config = dict(
    moe_layers=[1, 2, 3, 4, 5, 6, 7],
    routed_scale=1.0,
    balance_bias=True,
    lr_router=0.000265,
    norm='layernorm',
    optimizer='muon_variant',
    train_tokens=419800000,
)
Below are experts of layer 4 (counted from 0) of a mixture-of-experts language model. Rows are named router (the router's row for the expert) and show model dimensions 0-223. Each number is 500 + 25 x the weight over its row's rms, rounded and kept within 0 to 999. Numbers have three digits each.
After each expert's rows: a language model's description of what the expert responds to. This comes from a sample of Wikipedia text that the model never trained on.

# expert 55
router:523468487476477487513503459515494476541538499490472468485471491480524557518537480516521473475460512516509501527482487514487506461537495533497516493514502535468536515491520486523496509483489456496525498467456518527524485477520524457512557497506505487468511536513442498513481503444516492487471506512482474492491535517487474543506498468494493508495471508484537484486534508486497458488505510530530504569524471479474496521517474467488508545478483500497480481515476554509526515537473498509530475500467494522502465525488481502448507491506500497479487505495472517511465447502510477523532523480581505464500531546539537490501468493512530505567515527512526534469520504514489503456530
Periods, closing quotes with periods, and paragraph line breaks ending sentences or sections, such as Peru. and ride".

# expert 16
router:538495449490502495503488512509514480502436449481519451526514533524490469476523493501460490496516525475522467505498483487488506493523493526471519519557514533514497515504522520522503455494514468509530485505494533519510454459552519515559493494495486501511520536459498483513537521480504507468471516536513473500488527505514525523505482469504482466524518530496531495492504513512461458521482474523498547525498548473453488497551507472472473497522522469484486489493443555556511479477513486515524468496476482511459468536493517537458504498446493498462497506528471508485510505494548510503521472508537503465472509488516521482490489518537531498494504477543512516494560536498506528472483
Prepositions starting a noun phrase, especially of and in after nouns or participles, such as colonel of, during, against, between.

# expert 12
router:521452459515439478500506479477500473502468476496466511514481511515488528499495465483458502476478541512489484489485503503487477482488512529511470494537524482519482476485498536562530497475506457461499528545496534496502480520497518486520504464491479509522484504449495479502493516470472516491501556532491523535477455525547527492497516506480518459564470503482495482488482548495459493502465470541521503498516476449473506527520510489479488519511508496465528503508503498505525502465483534513506515507500511551528524474473500559508473522442461515475474502494496487520477528545529534539513493541518550490530529512511509499504534534487529495496481466515470533446510501549521517479488
Past participles and verbs ending a clause before by, in, to, such as hosted, located, created, used, known, released.

# expert 37
router:447499490492489498515466503504498505535510506511493497492474532475528529498507510530487495494532519522461435507535455519483508516561518551491532536532514527549516513486542504564541498499521482479488488472522544505514473490509530482518458486512530478480525516456469428524482521504492531523491515522502518506494493544496449517488501510498533468529522482464533470534470492521453491510511506527540517525534501463515489530546496543529452482524478480468530514484490515512516502506536454541557461474492505523530474489529503505513509517480505484476487467503495475479515478480511488495522482472556534484524502520487488527513508527505540484531528485499511503491503518499499495474469
Opening stems of longer words or names after of or the, like comm-ittees, comm-ander, Bal-four, Ag-es, v-ampire.

# expert 11
router:512488476531497502517509485508513500497483514471490484499436495511510517521486488534453466482498527511492488523491491518473508482482497531516492521508499525511514502486544505491484481482513476472510515471498498481496478446520484474502545523504546482502496555441502531528522510469508475568506482465503464519441541488520525525497474512505469514521551491516496464481518527461492473513495475498539529524516468522500470547524472525479498498486521446437544468512485498541501549507506493497505507464515498519515514497525524536459516523515496494496523511563511495494472517488521516496516491545528545499483465506515539487477517483533539492531454492548480535475523553541537508483517
Pieces inside acronyms and codes, coordinate digits after degree signs, and raw bytes of CJK or IPA text, e.g. CO in ALCO, 25 in 0°25′.

# expert 30
router:480464486461476479493511512501506493522482467513491461480443512527471504495475456478489445482512537479531501471479527505524493499519535504515474526546545505477513534476543476487530464459496484479487524470509487498508505471508477464524519488548499485520524513476424541554499487471504500499472520505490461497541478525522538551524496478482510527536469507486533501509450521525504469519506469496529503487494522461505475549512503518464491534504464480478525490496505510522527474489520480456519525510461521502488506525516500529523463503478480492493504530517474537519515490464497539483523476491479509470514491550503550493536493503498537483476480513545460519470508492533529512533461
Career verbs after he in sports biographies, such as joined, signed, won, plus line-start markup like ==, |, - and list breaks.

# expert 62
router:474508466494505488530506511527515481531484524474488516501502530512506531482487508525500498474483500504489490514502470466470473513510507532458478508474566550482508522468510488537494487467527454475530460510467487500511476460504518510483502519495470481477545527498506523547512477474501512541479489484522472510513469464501512523531494466467470462461502513522518474504468549515462488502470521485533522562528514452506449560507516488474477498454471507471508432516474468515511512512472503518493441483499523510466463523469492531512516492490492481476492541540470515495526511495480532482550499515525520499510478533532480483546477507499497505525500468501480549481476482513549499478525
Year prefixes such as 201, 199, 202, decimal points and digits in numbers and coordinates, and sentence-final periods.

# expert 17
router:462481486521507529512528522509477473508500518457524461476473500535475472488491510510454503524543488462527516452524515531525500496531478523538516523526506489478508500503509452534526442470457490475489483467470504513489488501550526536527510461487510508473471480470468519521513531477517486496492526524501500495523479498519517492519520485471482488528499503512476484477514503456496453534512524520555527489496521471447485542513496494508439534508512490497503501482484511504482450506503474457462500526497522516533494471526525511453472501488498481482524523518471456543467505465516525497493467510534507498489474481533541496541507509516553568486512545511518524511508542507518479523456
First syllables of proper names, often Spanish, Arabic or other foreign, such as El in Eldred, Mar, Kar, Sou in Souza.

# expert 10
router:490500508556536515491496490482540471554487519523504469525463519564490495505484493528456475493487553505505479534500478514510509471517485542517476479486478536485532488451504492491469445465452454455486455499507517480523493483501470497521526521469484530513480498450492485497524521483493523526523508486485478489556504494515506522516464463507493456481520450513527517512472497498495512548492467554527555469507551490468512520499469491469472466505516480525500490497505493471481505508503508502514477526502515527530466493509482525512503483526488496475504479517516472507508486438527545512534480569531516463495490506522530503495482469505479492499472498484505514473556535501532492475490
Word pieces inside common English words, often after a capital or consonant start, as in h-iss-ed, prot-ot-ypes, amm-uni-tion, plus score dashes.

# expert 58
router:461480538557482514512496514521487470556477445516500484510495562493513521442516502514475494477549512512522489518483471496486479503521520481470522523482491482488494489493513510549509521483493502454539528465499495464504495516510490538524494506497514476466486499512470508524525489502497487517446519499515461509488494488525486519492501487464504506476509506517484481517473515467506495518525469532506514506472503458470479500540511506481430541497484492498520466483477463516524462473458475537496475468506510574510468524519489489490543517524456516507511513488490505499459528479481508474500493520494567478532496523454541484492506512550562485517514481541528489467510525465554493475476
Single letters and short syllables in foreign names and non-Latin scripts, as in Japanese kana, Chinese names, Polish surnames.

# expert 20
router:492456539484484533494496518528452469491470472486500513494513523508507529485496476501502474536544523482498491521511444453504491519493511508517468484494503499535476497517516516541491468514503488455530496486445544538506518497521508494477527523483484552521489507472514447498556487492471477535505533496476467514502505474519481495528470473467490473513496478464466517486513526521480487478480486533564513479529459486495479518549558512496508471541527476454553500457481516511529522478515517508504491497524516533531484499490535510505492525434503521468466505529493517495471481517465500460554484492537517477492500497515495497515474514525543507493482502516508539488501522514502435470464
Word-initial prefix pieces such as hy-, sub, dis, trans, inters, Al, and hyphens in compounds, mostly in technical or scientific prose.

# expert 36
router:540471485511501500505520498533548471541499456513479494524488537514479477475487519493491474483500519473481453518524442494491456487541489484522452530535509514510486508460500508559489494518483500436500491513489496471499487474523498495477493478478503507441494538516503515532478520492523494483503486526525457541494459551504510530496509508518505520509481419516490510502473541461495457498512485523490529494491506450486492586502494531480469491493513460487519485461500484503508487507508478477481491485502511528541503515511515491494496532452459533501527496477469509555490500493552498528512456486507501497494510495514534513513467545509504517526490537504510533459550530512547485493508
Final syllables closing foreign names and words before a space, such as Rafik-i, Ha-que, Murfreesbor-o, plus He and closing quotes.

# expert 44
router:475494485494515469513488493494498487526458485502519469502490476535524549449478483511485502505503544506470502476522460523480443525506533503480509497527533547513478493462517518538486505459508483503538518519483487500527472514550486527522512479487513501466491500482500484492544497494483528516511537521528502467517467456514476528478518432545509511489505490503507530504453487537471484540464468491522543559525484473513480489541532513482472479517481479489478501496524514503483494505492487452524486505500551572549475536472518545452468523487459516498507510516486492502515505512515498526525482518542516462474514542475496458534500502499516512501517508470485498489524533473523505461458
Determiners, numbers and quantity words before a noun, such as two, their, several, other, the, last, various.

# expert 45
router:444455475479506539480495474500540429497482482516524478498487486524500485535495489533493498498517535511505463477507475478469473503503491514513523541487500507531506541439487457512532445489512470436488502501506519536526515509467500483480530515459494510517461519466500459532509502479484532508496478471491427522524524500528494508551483504483494479517533467480523524525478559514453461501498506513537520513538483479461488538509545478482455494487501488506491461517468514483538535512502506508506474542488479490490524491533488520477477520513508504500513516550520482492509498481480523517516505485514514494480494544504479469510484488496497495553514495544538482520539514550509486511459
Short consonant fragments inside scientific, medical and taxonomic words, such as D-ac-tylopodid, rec-t-al, ovalocy-t-osis, ru-f-a.

# expert 0
router:512495495488491528501483477519521489532506515491495487519505488547498477490513474478469502473482566477543498515514469468491487475522482512466497494503552474493469461533532500545478478516502479479486518528502508508504476466475478467520517528496485477506496522483451470493539552456520524502499540491512521572491504506539486506547485518485511460490472414504547478514470508495474501519473505497529525564484481463479498511522530513501476484479507524493472485458500521562482517506438492493538466516488495520546498547488498504490511545497471483553521491522476505528490513478483485538528481511516484498477477479520494509550473500500495471526497500498521519473508543503487490446502
Word-final noun pieces and common nouns before a preposition, often plural, such as years, differences, habits, time, population.

# expert 29
router:484484551502544514506499546509522463548508482491495480491452498549517506474485476470475473532502486445469515534499503475522491476512512490497507502501557521498485544486514513537504473501476492506546452493488487532506485453516554512526517491515470503522493485497431502500498490443525518518480525535537479527469460493498520517495523490487509511462472477508497494506495524464465517508446515523535514528514517514488513521509506504472456503526477480490512496510470509499511547509487526470501478513502488537524487516478524504493456514533506467471517493502437523536461490543494515513526515509512504508487515531533473472468448524490547526527491539526516500514551533514555514509462
Digit tokens, especially final year digits and small counts in sports or chart tables, e.g. 200|6, 1 July, 4–0, scores.

# expert 52
router:492470501476499514509486485522546444539478526525466531519445495488530538491518502507464524501500537480501510509513456461486502461496465482533516516473505506514482490500546475555544480473512470475545534498456507486515492467499522514510487480498474506479504539487475491487528478461531499496543474486490489505501474572548489534481519469490517456517457492474472481482516502445507487491499482482531492503505497501500483536505517520462474548481500488495520477481504469544501510513512500521512453491487505532530485492472472495503490537474533504482496534498442514507490525473486518542533513546482540476504520462491512503548527515544519497489475521543502495434538512493484475490502
Subject pronouns and main verbs opening a clause, like He, She, it, they, was, were, are, also, been.

# expert 35
router:518514460505511517461527492501551476547469489495514498537508532535515489485468497450448487520525546485522525515465468518473488520500481513468501504514515490475499494522541486490507457489538479482506466496502551494526470483525472488522472537479454513483480508471455461545505517485528504478501530530477496516473514512543509535536512454480507529498502509503545482486481558515513467554498479547503496516496548484496437521540519522489463502502473471460503504522458533570483519508498483513476477479447483513489517533500523480472529511475493526497485471488447511467487492477501518548508467531523532508501498499513517452502497498506526510507534481506484511484490493477504493497504
Prepositions and conjunctions in running prose before a noun phrase, such as of, in, after, during, from, along, before.

# expert 59
router:473493470468487534514510471534513466514462449516514475505501516516510507458458534507518505525514526474533498475524477504476483510549493496477490461544490541543517513474512468519492474463519474496555481492450514492468487472526497520503469484484475547460482467503494482487535534473479491530482566535515462531466510499512486524498456418514497508529517468506541495496507469485483473492504510514533507528487526487500473537540532482488458496485483516471492482470467533511484497538493486536488522514480460492491510501456497504492512539460520505461498476493463487482471495504505495522499484499540553488474471527528524489498514486537499501486513518532503503541500534543484528475478
In, on, at, of introducing locations or dates, especially "in" after a school or place mention, plus sentence-initial In, On, During.

# expert 50
router:485505544545489472489514487492527467522483510518502479519480512492517552478492503523479474473488512507476495532529497496492496464546523495508498540494493467485483546482545477527541497516524451490487509527462527473469497479518491533537508529457476519474515527459472451493523487444526540506513537495502470474500496482521465514489495483476454457540484496482535529479464478465497470510527486540550506514471503470512480483544474487478499510485471514469520478494506522509496511481469460477496499517500529511541489525538527512482469545489464490473533555480465484542497502493497545527470488494506477521514512491506466469522498506490493522539466521538474565521485530494542503527496
Subject and field nouns like football, music, rugby, film, club, plus blank or numeric cells in results tables.

# expert 63
router:460469514507497514509512473520497475521481486508511462477470555469496509501486463515463512516536510497486487474484506501475475497510465511494519497486541554448505484493509459561513474513511498471548532493494502530480516454477512503478451473458454528508504485518484504537532542494511464526482520515503487504497477539534530486498499467500474489491495537463521506485483506457498495503498497563520494526519465502447466517513491513459439503500494522507539459488481529521516555502518447479515441514524496546522488517541536528466508542517456467473511528523476495513495520477534490475525521484536498472509474518483530496500493484531490463502483525471474487485496497504541496510513
Compass words opening place names, such as South Korea and North; also syllables inside Korean, Indian and Arabic names, such as Gu-jar-ati.

# expert 31
router:478493473527507494524466551498503436497484489493510477510495517508534504487519476518491442488481529455503440495500468488457478478485502471509498497522522498469532514506495480499491501506463478479491495490497519509531527495532492546464484482467518473470522482492491511544490495476525542500476527511517510466478519525515502520487493453495497473523519504526493491510467540447482466551497481524548496506508523486499487493476500496454475536509521523433491436468497507522502544500521502508507475494495488495511471548521512495515504508498441490514487510504516507495491479511501558484490524536467507440527471535472553501533483501581517533513480496538557505513529525488512487498469
Pipe separators in wiki tables, especially header rows like Region | Certification, plus colons, semicolons and list punctuation.

# expert 18
router:484488511513527486495497506456520481494464451480512500518449530495498579475490502508475493487522508493483457516486444485481510497475519519504489486522491564530500522483537483536553490467512503488474487488471485487492482465506474519509502477469472510493511485513484486510541477489494514510457535474457506547523509515509521507492520495494490495495507484465530523515439538495492446542497495540485514496507503504474503552553514511466488475512475488459522462496469484498464536457504467509515506507488525563494474568520497519475500530512507523471498513501481528570482482469516462478522480470538527496478484541522470483525513487526520499480520515523503513482532493488497499445511
Articles, possessives and adjectives opening a noun phrase, such as the, his, their, National, General, official, Chief.

# expert 6
router:487513516533527511475508480486521515539514502520492518496473505491508558516477499515457502525526491484503446475476444525454466481540460532478473511496515532460491524501514499518494468488522469485508518515529501488552501445494527506519457498509514507455510519501460516489516543484502517536443511533471459532520480527494478511497505467505510474501503511459498529467473545459476506540499505504514510522529443470445489503553455505458444513478506463511491497504516509529499557518536504500502489466506519503534491522535521510518512507509505507478487528479494535505473512505506511482476529475522538451540477489504491505510465489496528539514452507513485546512543511478497473519501
Opening pieces of words and proper names continued by a suffix, such as cas(h), mis(fortune), Lak(eland), Cal(casieu), often in tables.

# expert 2
router:507483509528482520534499465480483458556475516484472461477490523516534472498509515496470461522480556517486452475482484510505493482503471509504479547502513514508454493482553498503543512517480465485531493455470489491482476442483507520519501508471508541487500507483476483528501518471478500540451489532507515503467536503496467547497482447461498497507485480476534478506468512477521494554492520504499500527472500449497497523493512473524460516494484445504474451472518495473463526492541488497546504456501496515514487500535556481485495523490491489492529519524477485488489490500512516475520488529492553505489541531514499517517495508524517524521543541540518524457495560485545495503481
Pipe separators between cells in sports tables, results and stat grids, plus first names like William, John, and list-ending commas.

# expert 8
router:498487508496475500539559477519508466520487506515483484496472464490475515482478464524500499488482498504542472495478464466441481490476494472467482522491532524486493481477511491506489422457504467472485468510501503542526519462534513497484526534489468536486519513460505509505526519473547493497459481517474464518498500523537465512535522505501527488521500483459474523483475537524512467520486485532517503492546521514450471540512482495494482514507455491506504511469487497530505529474525473465482481523505516533505535492521526564494506523508513494455478526538497527529463494488503520474551508470478485510546504522524494514508529515504499540581502474516514516448517504537530491488524
Middle stem pieces of long Latinate words (immac-ul-ate, cont-amin-ants, viol-ations), and pipes or dividers ending table rows.

# expert 32
router:497504469502506503474511481477481440556481475538533458535455507511506495497442461493492514508485505531499471520505469485481517523525488509464477470480503493513504490501500485516523507490518485460484497476477499526489490479530499501498488521454523512496496543472482520544531508444546505501510505509531488500510496524520476502520488508498532509516493520497517488525489494505517471544519484500562531532515445466483435551523493505457488478489460521484527525502509504513480486529434512540478518468514490519516476492496493481467488548522453520510493504572510470547454471487468496500506478480502528474458541534523474477486520508536550482530497486522483482494519482493529473466501
Line breaks and pipes ending lines in lists, infoboxes and taxonomy boxes, plus capitalised first pieces of headings or names (Se-ychelles, Me-chanism).

# expert 4
router:517457527537492499531503478529489494523456469487490490531478488495553494454479516524461493466502541511503505476483466543456500508490503509488503528522506498475441521482519466520511495489513508485495485480455528493505516505489512517516537470480528495507504537519469503498528487481516558538517517519493468527490488502482479498504488464492525455524504516502477522499506531508529456520537519501533508518497457466480481504517493462466435538455472507490549481505521506529521520502486469526511475488467494534480479485524476490524499534508463530478518572547518503513479502483537523478508462507549535433527492483515509482514514529492535515512526466517486547510500540512494503465457
Sentence-final periods, closing parentheses and quotes, table pipes, and the == closing section headings like ==Family==, before line breaks.

# expert 7
router:522481449530507501520465511486487465534488463533510492532476518511474490458502454502492474520506528470538511481537466498513472518532520499504497500520514519542446513485511472528480477482520489469498510510476544496501503462515492512510501466453505507453492489470453493523532515482541498528510504483480498511501529517503498528543498499509469502540511470497510490510481500478497476486507515483576483492510503424521489497521517529488424534484475463486496516530491486527484516465473475534482474490480453528473462507473499501505506496495497505485502495515462503485448508504498513493561450523516501470504500556489511509503491482532531479561560541509530521524470524540510514479502
Capital letters or short capital onsets beginning proper names, often in tables or lists, such as M-ale, B-aggio, Rh-ode, Ch, St.

# expert 39
router:537472474507508494506511528484490479527496485492504489503432521505521497471547451515454504520511515494501511537510494507467443500505499519501492480504520511466497524475538508516485525473476438461542482478442525530494511496500471499493484482451524490467485525502472451519515561493501501475500542533463458493526510494547492482499503508516462490528488450502501475515480511499450492567470480511536524476514488482508469541506485532437525505496452450458518513532512533498491459479479481520495513497491492495468527494473504546485507522501453515497513511461497467503485506490541495518518511524521494517504539527550544479517520519511503509529512518513491529479547490501513497481517
Paragraph and line breaks ending a list item or sentence before a == heading, mostly in album track and personnel lists; title words like Best, Night.

# expert 49
router:462504525503498509515500484493456490556483506507492446503516561498493533513538463492507472451483524494506493446506471541513465504544460479508484498497505482523510530511494531519499442518513482476512483469476493504484498501518488519482508495532516483484512541474504454530494506477513492543480541496506515516520479484504462467537494463491535506485475529468528456496463540483508477524515481542526494555508496506463505521546479530476478490467522472485542508445446538522480489510495451500526522496479498520511495489504520481523489548538506522474480515543475481539532510494476496492486521522500513519482468509502467492493499470530553545529460507495507529491520531504518441522489
Dollar signs opening LaTeX math in definitions, plus capitalized stems like War, Per, Har, and ordinal words like Second World.

# expert 60
router:533469516500481498522501483491503507546498514473517445483499540490530504499484492503459476471471490507497501512515491476457494482507541477525493478481535501535504496515540475486503524463485454506493499522456498498524491507488473529477504523512484506494484509478479493505478478427525504492522506497485469485542545543513476509535480481459460454540515470521489494516473509473474457538505506579517532537515555496478469495551531506483455479535466490472500505446475483485520480513473523518523534515459533517492489507477487512490477510515520506520515529532504523523493480462513474518489465510513529468461546516489503437503505508510521489554503480498469522506527532520452476485475
Year-final digits after 201 or 200, and nouns ending a phrase before a comma or period, such as history, languages, season.

# expert 43
router:481495505538492531513493507525543452557472452459459461494477530529534512492490476524482458509500509444516483499477502486467488497528491523551508527533513544498493516489504469511492484525476500476515507488477471464493485435545511501482504462488503473479510514498494508503495529477520486514485503527518489552468467506502512505509476510481545494513462469520503497471496531442476476494476467487515485494512494486497442573548499489465501475502478482469523478483466530467479502486501485492503471487509496491507482536513486473472509549472488506479489511501443496531518532524506492541505457512505504502502515496475491477489469512525538477522487549526530511457536570515528480479487
Final whole word or ending of names and countries before a pipe or verb, like Germany, Kingdom, Havlíčkov-á, Od-in, ov.

# expert 15
router:454515474532490518489484507523545443517484498534478468473442476530544480496494468519500505518495532482493442533518438499520468499503484511476506519512525507474493502482530469494522482521523479465547538459459506489495458478485517458501500516514506531487480502496513487534509512468520510501446499517543526529478490477512515531510504494496500462489500486485523454517489513495500445537492498544512474508505542452481460546480507504503448524512484479472523483495516469544468491511524523517546489506470525516537494497492481466514516551478470522515475541496497524486486491486512477521493516517486547472512480492495502450524479511496555504544540493531533506483545524514524496493499
Pipe separators between cells in data and sports tables, including |---| header rules; also semicolons, dashes and the relative pronoun who.

# expert 24
router:492512488489487509526466512520465508515468501521520500493483490534559511546509492512460512494489491515500487477467474488515500467505473528492482454483511560483488526500515453494514475474539473485518469544500573538525502502490477462480489503502491490528526522520477490519515543432534499521500539490504525507493482493488482457540491455475489501461513461505513484474508489483453445529539490499505533536524505457479469492502482480510447487503502520489539472471498533533504464496508486447543487467487488521534523488529514501465486497499483519508489477487444537536436461515506536487515503494478527456488513488478504500523527490511513518524513508500489505461535514523509494459530
First pieces of longer words split mid-word, such as gri(p), jud(icial), Priv(acy), Fre(edom), consequ(ence), Attend(ance).

# expert 40
router:489477510483518483485470532502496487503482475523518441479514484513458516480515477504459508504485494470494494471470484509478535492510483496489521548495547478513501505441543464524542450460497468474489497492531516523532497486567496498516489470525532537501486509457453470542503521514493470514514517529511456516493505472512521563483527441501531498478521530467469500478473526485486486529503504528529499518501483474466494551507487473471495493516514498469486494498458533506468503485506523501521496460481499506534495491493494476466475492493474535469466494497488470492501498496529495490550427503500506490504485496487511505525477491542574505542506489479485518493557533504494439468497
Prepositions and auxiliaries following verbs or adjectives, as in result in, won via, converted from, due to, have been.

# expert 19
router:460496486509476473526515506504515480566527463518498477509513532480490544504462494480508479501499484481512469527511488458505514484509504504502475469470540528493478513525488498510522502485498450470482511449513521506446534476503482499469553467532527520513522498496473496504515486433518527562485540553494492523522502521474494522492492480439526497477494495466532522488491538537514506504493531528516489473455532521473521511507519518449506515511517478475495491473455522510519509513461475501513491482500516515484480543493537532495467526486508494515519502526449513508457518485517498479498540528535522453510481496521536465515522467512544467525481500539504503525536540498548460479471
Number digits in dates, coordinates and tables, plus word-initial prefix pieces like man-uals, dis, pro, Con, Sec-urity.

# expert 54
router:482507474520510531504500500528543464534491481519473454461472496523505476486505468512451507485490531450510467524509474512503484499479492502527460476455525515524496534462547539488557454497496476489538491468498503490482465518502480499517533477475496467495508561465429463518506536471496535525468520499492500513477466520494492482476494454478507513477539467497459463496477514483522484514503501538542523537481503490516530482520472521453463483495514499476527516469509484532510537500510529516482502473516532532519498536510515472480497496524465491514497542527461488545470537474527510505499504499497480463522500491504497468509465527551546504545514519510530483475530522498510471503512
Pipe separators, closing brackets, percent signs and numbers inside wiki tables and code or math, such as |, ), %, $.

# expert 1
router:527448497464510523492498509511534457539462517515505498509496505552484506495494522501495468500490520493474496514518488480478463511511510538486470522504534492526487480487513513536460492507483479467521509550498490493477430477546503468513515527486497481491505510463470489523508488481508512518502551480486464559491460497487530491549495495501502494503512441514486497481433521484484499523509510515529536510520476454488494528529484519466467465516544506462501502460509488528513498486508514498519527485508478546512505520488549533461513540451485472487476465484467521581501502488470491513527482510549504499473507487530538503535469503513485509486486518540499505455475529559491483463508
Nouns, adjectives and word-final pieces after the, a or his, like public, building, con-crete, buff-alo, often before of or and.

# expert 41
router:467519531546477500495501521480521465555487502517494489500446520515502550500540517470464480529481510517512521450509460521525455482471485493512499516540493531484478482501507493498511460480478467518505486494477541495504501509516490524523527491508515485456460481459474520528486514467493476539453498470500516471534504518490492481485458494485502467537477466499510550521510500547459514532519469508528520487508524498492506509484454535455473528507458509435520486478498524473519533493520477530504467522506499507500459533514508523526538482507486505534497490494450501532475490505529531476509472501530496506546476545470518493507547458490527495541502539524475511518524524472479495446527
Label words and first pieces in election, sports and infobox tables, e.g. Incumbent, Candidate, Did not advance, Professional ratings, W of WTA.

# expert 42
router:487505501544470548493479495489488480540490512520546484481497495510477542520518513478465480496532520507495521509489445517486512486544503526487503480472530532482488482474534486504473513501522464511505497525450526504558521494485477502493476517459503506503514497429495491514522513507545513528507493460479482514480478478528508502487505489457484505496469450527482547512501503488505441524488459552520502512503478508489487529520558462473456484490498516487479513491474480511504488506466518492524516503517486543489455511490508550510480498474503493517509503492480472504479468478497475465500474496538547456521472531486554468461495480512554544491464525489532535495529507522551461512442
Single capital letters and short pieces inside acronyms, names and CJK text, such as I, A, O, plus any- and (age.

# expert 47
router:475468495487499496504517499460535461535475477485505495534471473529526464484479468514452501486449542490525469469513471495447454504501508508479531530506554530487470536468554486521541512481534484489495509474511496494524452458499534483553463536505492493478462514447475504518481509497534512505513505488472479464503503490498463502497489496499536518484508490521500481521537530487510471525498457543504511516511527458477502572474512514499497466511501454463508481473457501522496512511506531526530476459492511521503473533524537523467469508506469539514474543503507516508481495488519510466521489484500523495498493512544493487483503513522524499513527492497521563459527542513530477487474
Commas, pipes, colons in taxonomy and result tables, plus listing verbs like includes, contains, featuring, alongside.

# expert 38
router:474468459506512496483541485510490481515498478547518502527486561502480516461527461492488500452518536497498500499502496485520475473526450493540506515518559496479461474493493515528535497463519470492516477515506517494513459476496500477470526515493490507527495524505469470523497507491517492485508527500467461490498515508507480489529477478450471493506451434497565494500511553507492524523476466508515506506500474475480500527483496493491508496439494493439510481505483535499477516504484507530532503476483470518535463486517492502530467519510514551486480500539437493532508513451453505528524531537465547473522510502474467464538506505511548502486492513504464490502510524504535464449517
Verbs, modals and conjunctions ending a phrase before a preposition, such as would, died, nominated, and, or, plus noun heads like votes.

# expert 22
router:520510500499489511510494507504506479502469447472501499531498512511523506476499464501492454487497532484486491473515474463452494482495466499504523485512512537467494497504525472533510466471528452493495510516443517495514493502541522512505514446495488535506502482498470477550495532504527510533456528493475457501497477551563500523473504508504497474484481474514533538512449521476484498505495492511516513512487506505494478526523488524494483494470527492456543412506519486491510516461516452481547505512476494502510499574499518498479471565491496530490535534479468502544484509467532494511495506513497513473552470508472527482502529529541511522522526564554480502518524497484508497470502
Words inside proper names of organizations, places and people, such as American, National, University, York, ARIA, often in tables.

# expert 3
router:461512457474459523482469533470500493537471481474480495459523498508484504533498510479511506469481522487487490516499457492481479531527529521493525482489509550501506504446499469548520502439508466486502496525501542468466502478524520477522523503445508523496503502502497491524514552476468523532483518521504474490491497571533471501481499505506519481559505465471552518490479511475463506530501491520543510532548517490459507513484466522493457509514473470500514471507460528518532506529508498518501465502486516522565501499517477511485469517468489461465487535511513475501509525454518525497484529513519544457476486472500546519528480497482489506511503516506471519498496483519557462481465
Middle syllables inside Italian, French or Latin-looking names and long words, such as Man-ier-o, Gall-ier-a, cour-ty-ards, tel-eph-ony.

# expert 48
router:496462475537452483494494469540490485532450473454463493501490502517550476474477487510486470490473596484491437522512497465469509486489512518523523518543513502481485513474535451549552510486520497468527522501479513499492500491497490469497499519502464496507476501493465498506516510476547505493500512499466473544493489489543481504508513517506503467515480432508512518502527523473501459515507491494539538509505511484501438542509494536471473504500497489498491484458486493541495540488500510524525459491455534512531514507470497485470552560495478479485520488490496534532490530494513499534485480538518492485519486491496500461491523519533517483512507496553514510454524540518496500479488
Commas after names and the ending of person or group nouns, such as writer, climbers, members, director, Entrepreneur.

# expert 13
router:501492463463461508513512546496505475502464431511528494562487534479525571462502512501473467492522561491545458519491475520478526492508467485492463497495532543487492519482501470545508505490490523485517496494512486482476498481509470506506520497516500542478479503489509493514508490460480510504522530505485527513537505516505504491513491480463465507508511463470481516477445520524454515564487510535510541526530473464472476509525490482500504504527472464446509483487492521484504505487538514498489456531468501520486487541475484504483483517503488514471502557487467497507464457528527496520508461551496523476497505504530509488480469490525481519535508539532510519450486543495526454477506
Determiners, quantifiers and opening parentheses beginning a phrase, like the, The, several, three, and ( before age or dates.

# expert 57
router:498494475473502520555513501522474465551507519454535489504500516515545517511517506512505525547538505476485467477522476549480464503512493540523494522468516540496500497493556513491479497497475481509493525492453542502494488491519500502515478478507542511529500525454472533492484537464488512533491507507504515477473518516542489485505506521444495507503513491496488501480492506477501466516470452518540518492477450470450487523529476509470459513473492446472548502493441511491502481536486481503511467463506490535530450480497497506506487531522486546519484506509466509491450501454483508507517503507526482496553481523521531500478482519539520508506509544539501537489532556512522501522449
Name particles and prefixes that start surnames or place names, such as Mc, Van, von, de, La, Los, and connectors like y, -ye.

# expert 26
router:514536501509461492527534486509468510542520478496511488518467511501516469529532496531467484463533507493484485479494444503480453467508479512467531507502524553505519463484526508548494470473501494460484456519490511468507483501510495498509513452462501491509534504464492486523512504478479517524477534557476464509522476530508548494498492452482494507510544456487493485518476534501502492522523451516563508519503535483487484542521484526488487520524509489502483500452469483476491486522491504476532518532451523522531454506475489498457469483465507465469508510503525479519531484435514549484494502505556491488520496506539528499540484489519481495509532521522497462479552525525514502463516
Short inner syllables of words and names after a capital or first letter, such as Sc-rip-t, rece-ip-ts, Pol-ish, Lev-ine.

# expert 25
router:464455525532511477490479469509542479534462502494504474483489489522534509495476499541451510483541483455495469493515496534478461533477522506497502519495510548492496490512533468560488453475533503483516541469487562484477492443508530502503490518512487484449491508473496514501526530477483542469500539517525487475461475532473483512544486487505524517541461467493526471482492510505479494512512488529556482470540486448458465500525541490489490527479478475465527490522443504499516544524514458505531503483475477493531486500540494504504528503518503505497476501529488489516514503505520516499532490459505517511509469475495491521541517490492518517518534538502535535507538483511545480473515
First pieces of non-English names and words, often Asian, African or Filipino, like Mang-be, Pal-igsahan, Kh, Ph, Bh.

# expert 9
router:470469518505476524500469533461531480516503486483504496533454487489489512497437472469469461488494533531484471467491487477452460482510480466537508514502528527497475516473504495525519469496503468512523526487499488472481475496496529515524512468485498487490514511493487520521531481483524531502466593548470511477530466523523528538474471514519511474498487490522526542548434544513502459500499521517510546508485516474493450557547516498455495533495524457492499509509499493542518500499477491463492502500491508536532493531507471505472511465470466485459499514515501508552521485514485481510547483500528497466531524508502502490508467514486494513536519510521494495478535493543484518460490
Possessives, articles and adjectives placed before a noun in biographies, such as his, her, their, former, Honorary, youth; also line breaks.

# expert 34
router:467475478480490513511504524452543461489492523530525509499493472509490549482458518500468495473499536497479521533469514489460497505504468488508451570537507541492489489487511499509492488500487468472512528499508524523537446476529499441466487487464463515462498517460510498552472493494503540519522539522499464521528495511546487535512515494474496466495459476507474521513493497486499502544469507500520522526499495463508472524504530450515482483520495485470503494457500527511495513497485516529481482520490478527527515529472531508507463498483501502487535494488449502472534465492519497521559467498524507478505515481483491506524512470549513517544478489529489476452500552520524434461518
Commas, and, but, auxiliaries and adverbs like has been, often, most, scarcely, frequently, in running descriptive prose.